python train.py --n_layer=13 --d_expert=352 --d_shared_expert=0 --moe_layers=[2, 3, 4, 5, 6, 7, 8, 9, 10, 11, 12] --normalize_top_k=false --init_std_router=0.0166 --vocab_size=8192 --lr=0.0018 --train_tokens=438900000 --steps=6698
Below are experts of layer 9 (counted from 0) of a mixture-of-experts language model. Rows are named router (the router's row for the expert) and show model dimensions 0-255. Each number is 200 + 30 x the weight over its row's rms, rounded and kept within 0 to 999.
After each expert's rows: a language model's description of what the expert responds to; "gets" lists some tokens that make up at least twice as much of what it gets as of all text. This comes from a sample of Wikipedia text that the model never trained on. Tokens count by the router's weight.

# expert 9
router,178,213,137,197,237,122,240,198,245,174,202,267,170,218,216,163,198,222,192,202,128,185,181,202,188,209,205,210,220,237,226,196,160,222,308,103,225,183,184,195,135,214,235,200,237,202,188,128,193,223,245,169,246,234,177,240,206,177,169,150,198,197,202,206,221,205,216,199,196,193,210,244,200,179,217,170,252,192,271,195,158,246,217,210,258,188,219,148,179,182,203,205,210,215,198,238,146,180,148,169,229,193,211,184,229,196,230,197,176,194,195,178,194,224,183,191,182,215,229,133,236,136,238,210,176,224,220,224,179,159,197,158,170,202,247,170,232,197,152,250,176,163,188,203,217,213,163,224,202,206,214,193,214,178,208,173,209,208,189,246,205,198,200,208,166,180,178,215,205,228,225,243,212,187,239,189,185,187,199,203,219,215,169,226,171,160,194,221,172,217,213,240,204,237,222,206,177,172,214,179,280,190,180,231,197,202,181,230,176,174,176,243,208,201,225,204,142,207,127,207,221,170,150,182,221,207,164,247,186,196,272,209,218,245,191,249,191,214,208,227,182,167,192,179,183,214,196,167,200,190,224,181,244,226,149,163
What it handles: Articles, possessive pronouns and possessive 's before a noun in prose, such as the, his, her, these, Parkinson's.
gets: " the", " a", " The", " his", "s", " her"

# expert 5
router,154,212,167,113,175,212,227,197,233,181,214,217,208,204,203,211,230,231,218,186,219,174,205,196,222,161,218,170,208,211,167,234,183,181,136,176,189,186,205,176,154,181,171,202,198,181,145,188,213,210,194,173,194,175,209,199,202,222,218,161,218,214,169,189,167,225,187,227,172,144,212,232,199,227,208,196,236,193,178,250,187,190,137,199,156,214,181,185,169,168,167,215,200,183,242,187,242,161,223,187,167,191,230,238,115,194,211,228,214,170,199,248,222,241,205,184,207,174,296,144,190,194,240,205,250,210,196,214,256,218,218,253,219,248,213,228,164,231,228,189,193,210,198,207,185,218,236,184,235,232,218,161,182,171,202,212,169,249,148,209,193,217,215,214,193,193,204,216,199,189,218,199,203,183,160,163,230,172,166,237,180,172,199,188,236,241,272,203,203,232,180,168,227,201,174,196,190,173,239,176,170,216,199,205,145,181,172,82,221,164,165,196,190,156,158,186,172,204,316,202,216,236,193,249,205,160,184,128,239,210,196,204,181,156,225,193,215,200,143,242,232,173,208,173,179,190,174,178,176,187,233,174,243,184,211,188
What it handles: Prepositions like in, of, across, throughout and between, especially after superlatives as in one of the largest in.
gets: " of", " in", ".", " on", ":", " |"

# expert 10
router,272,207,171,222,186,202,263,208,193,169,193,171,232,203,211,190,176,195,224,212,231,194,146,132,200,210,188,197,208,137,212,166,228,247,204,204,183,168,149,258,242,202,187,241,232,223,203,219,212,189,192,225,189,204,235,187,207,183,219,225,233,244,194,201,196,215,260,173,213,247,180,149,147,194,210,232,153,196,164,170,228,182,149,180,202,177,145,232,219,223,169,218,230,183,188,166,147,218,225,185,161,180,175,205,202,211,261,164,230,227,223,207,126,221,146,275,234,203,249,173,197,193,178,184,162,251,201,251,191,199,194,186,227,215,162,204,234,186,226,230,226,234,183,188,159,230,202,203,164,187,197,158,214,204,193,210,236,159,199,168,178,226,152,169,246,214,219,176,186,218,182,192,184,235,235,175,252,247,222,176,230,222,209,185,243,269,183,202,222,225,236,236,164,181,255,194,254,190,212,164,187,171,186,183,227,222,208,160,246,268,200,153,188,224,196,213,232,225,239,162,160,226,221,178,218,185,181,151,213,262,146,202,253,204,191,235,220,173,197,201,185,178,273,189,181,253,220,192,183,193,178,210,179,221,183,201
What it handles: Words and pipes in sports careers, game schedules and league tables, such as with the Broncos, League, pm, score cells.
gets: " |", " the", "|", ";", " at", " for"

# expert 4
router,154,200,189,162,192,215,197,196,240,171,208,110,211,157,177,235,194,169,192,166,272,222,211,216,212,220,222,236,221,219,181,174,226,184,193,221,177,240,234,229,226,173,184,199,150,163,230,223,175,169,201,218,171,165,191,277,197,241,229,241,211,199,176,234,163,178,146,230,185,251,248,179,222,219,258,212,139,224,257,198,189,174,237,170,196,202,203,209,179,198,212,200,227,266,174,197,192,223,234,203,218,213,219,200,197,177,186,204,165,185,159,189,214,189,233,207,192,229,176,264,235,197,192,159,207,167,221,203,181,229,212,220,205,232,185,196,148,133,263,185,115,206,171,207,212,170,219,191,192,201,188,214,204,207,205,167,218,185,225,168,180,216,190,123,171,148,256,212,215,211,205,185,233,151,166,211,224,196,224,176,184,186,177,175,276,256,197,191,161,186,202,246,178,216,208,192,225,224,209,228,194,175,230,256,245,274,164,206,159,219,247,264,191,228,196,224,214,165,172,238,197,187,219,196,165,227,208,208,240,202,163,209,193,177,212,176,187,187,194,216,173,204,133,173,199,192,198,215,126,177,161,172,191,159,226,144
What it handles: Newlines, list dashes and dash cells in markdown table separator rows like |---|, plus Born and medalist at line starts.
gets: "\n", "-", "|", "\n\n", "g", "in"

# expert 3
router,130,144,235,221,228,176,169,215,235,242,201,248,193,192,213,181,233,196,152,194,201,169,183,233,209,203,156,239,195,191,180,240,236,224,119,211,165,209,217,182,186,195,209,224,240,195,210,184,159,191,201,200,216,179,192,176,202,191,201,220,207,169,157,185,242,242,220,186,201,166,193,201,180,167,198,200,204,176,163,210,217,129,206,192,199,211,197,197,196,181,199,157,197,245,179,196,224,190,205,170,249,223,196,254,226,195,196,196,241,198,239,205,196,155,204,202,178,178,230,271,233,202,184,179,186,220,264,245,218,220,187,251,198,143,243,242,198,176,188,200,239,242,233,150,227,125,196,203,165,142,205,245,164,204,232,212,206,210,226,237,214,127,161,251,216,185,205,171,201,218,215,187,175,184,161,251,202,159,185,211,151,263,193,160,176,171,138,179,186,162,149,146,172,240,212,197,165,231,170,155,223,241,190,192,196,232,204,225,157,158,246,186,217,196,169,161,239,163,184,207,205,165,165,230,239,232,200,217,173,193,209,192,180,170,189,192,225,266,194,190,201,199,210,233,259,168,252,227,217,237,218,232,173,270,170,239
What it handles: Pipes, colons, brackets and symbols in tables, infoboxes and taxonomy entries, such as Website:, ISSN:, closing ) after sq mi, Genus.
gets: " |", ":", ")", " (", "|", " /"

# expert 1
router,188,247,201,189,244,245,186,189,165,176,219,140,202,205,154,179,211,214,243,159,171,208,255,219,210,222,228,224,165,235,192,250,186,148,208,208,160,219,214,193,216,176,268,216,207,181,188,258,197,192,161,242,249,215,206,225,203,223,135,216,175,186,250,205,212,208,239,173,168,204,186,165,254,255,216,188,231,148,193,148,166,154,235,208,193,188,217,222,169,254,226,122,208,213,203,177,213,175,176,262,200,186,167,175,196,190,198,196,121,175,163,191,258,242,228,190,192,157,185,253,157,186,224,247,190,199,205,176,218,253,188,177,214,188,163,246,181,167,211,132,198,210,217,201,180,225,234,199,211,186,255,156,185,214,201,194,187,227,202,172,216,213,215,263,212,210,210,122,205,171,208,163,242,177,195,173,205,212,132,195,225,219,230,217,173,134,206,178,207,205,166,188,212,242,215,237,220,222,213,249,233,158,277,208,196,145,197,229,240,190,216,192,203,223,236,159,210,228,167,217,215,198,185,197,175,198,252,199,220,180,214,215,215,218,196,158,174,199,179,182,193,226,208,157,195,212,233,201,211,189,133,147,188,201,237,213
What it handles: Words and digits in track listings, election and sports tables, such as vocals, guitar, Votes, track numbers, and plural -s in compositions.
gets: "  ", "s", "d", " 1", "\"", " —"

# expert 6
router,191,134,197,190,216,152,172,231,246,209,167,204,225,191,177,190,177,257,240,238,220,229,157,182,203,159,147,184,242,240,189,172,177,189,166,190,176,218,197,208,173,233,254,206,239,213,199,154,259,185,243,152,203,245,191,191,216,186,216,253,160,211,204,232,229,165,237,211,277,189,202,176,209,204,199,202,224,227,214,233,220,221,130,222,151,187,206,188,232,229,193,203,147,210,176,188,197,204,173,155,196,189,183,184,187,172,177,240,181,242,191,181,211,212,164,198,216,217,142,168,208,175,180,199,245,188,183,181,175,195,216,191,199,221,220,195,253,240,235,214,221,145,143,222,170,202,188,199,214,218,197,209,194,242,181,191,172,178,231,193,189,189,233,166,164,207,125,200,189,165,211,182,206,177,156,187,175,266,196,227,148,166,237,198,187,188,248,165,167,162,238,150,244,133,166,190,145,151,169,243,159,215,225,203,192,214,235,274,153,177,158,181,201,182,177,175,196,251,194,215,197,249,236,242,213,197,206,237,226,169,195,233,182,189,221,222,168,204,231,180,256,230,173,246,185,154,184,184,249,200,230,197,199,182,131,203
What it handles: Commas, conjunctions, auxiliaries, relatives and pronouns linking clauses in narrative prose, such as has, would, which, but, who.
gets: ",", " and", " to", " was", " is", " that"

# expert 8
router,154,243,200,204,180,206,271,188,149,140,274,212,175,200,157,253,231,188,189,188,199,244,264,220,194,251,252,219,232,146,222,229,238,202,180,225,169,203,209,241,183,134,142,196,213,186,208,236,177,234,184,221,210,177,216,219,197,205,184,178,171,173,220,216,198,144,192,177,164,163,200,191,193,190,165,217,197,168,162,192,195,204,188,219,198,190,211,156,162,224,241,221,197,203,214,196,161,180,248,242,202,173,217,206,226,203,196,192,205,200,202,203,237,172,174,145,196,229,141,248,189,248,240,197,225,147,219,161,211,175,222,193,182,209,192,209,212,238,246,177,191,125,222,230,193,195,212,183,150,250,224,207,200,210,207,208,166,223,196,196,220,244,190,224,237,212,255,239,228,214,246,195,214,214,184,180,180,183,211,229,196,232,254,271,200,191,167,222,258,247,153,228,269,246,265,190,168,213,235,226,208,159,203,147,153,193,214,192,235,191,187,168,195,186,226,207,157,194,207,227,247,234,198,155,216,182,180,221,214,209,166,182,213,177,218,215,160,157,214,162,146,201,165,141,167,253,229,179,180,217,147,215,175,190,222,214
What it handles: Album, film, series and episode words, plus heading and numbering marks before titles in filmographies and track listings, like ===Home media.
gets: " \"", "–", " (", "|", ")", " film"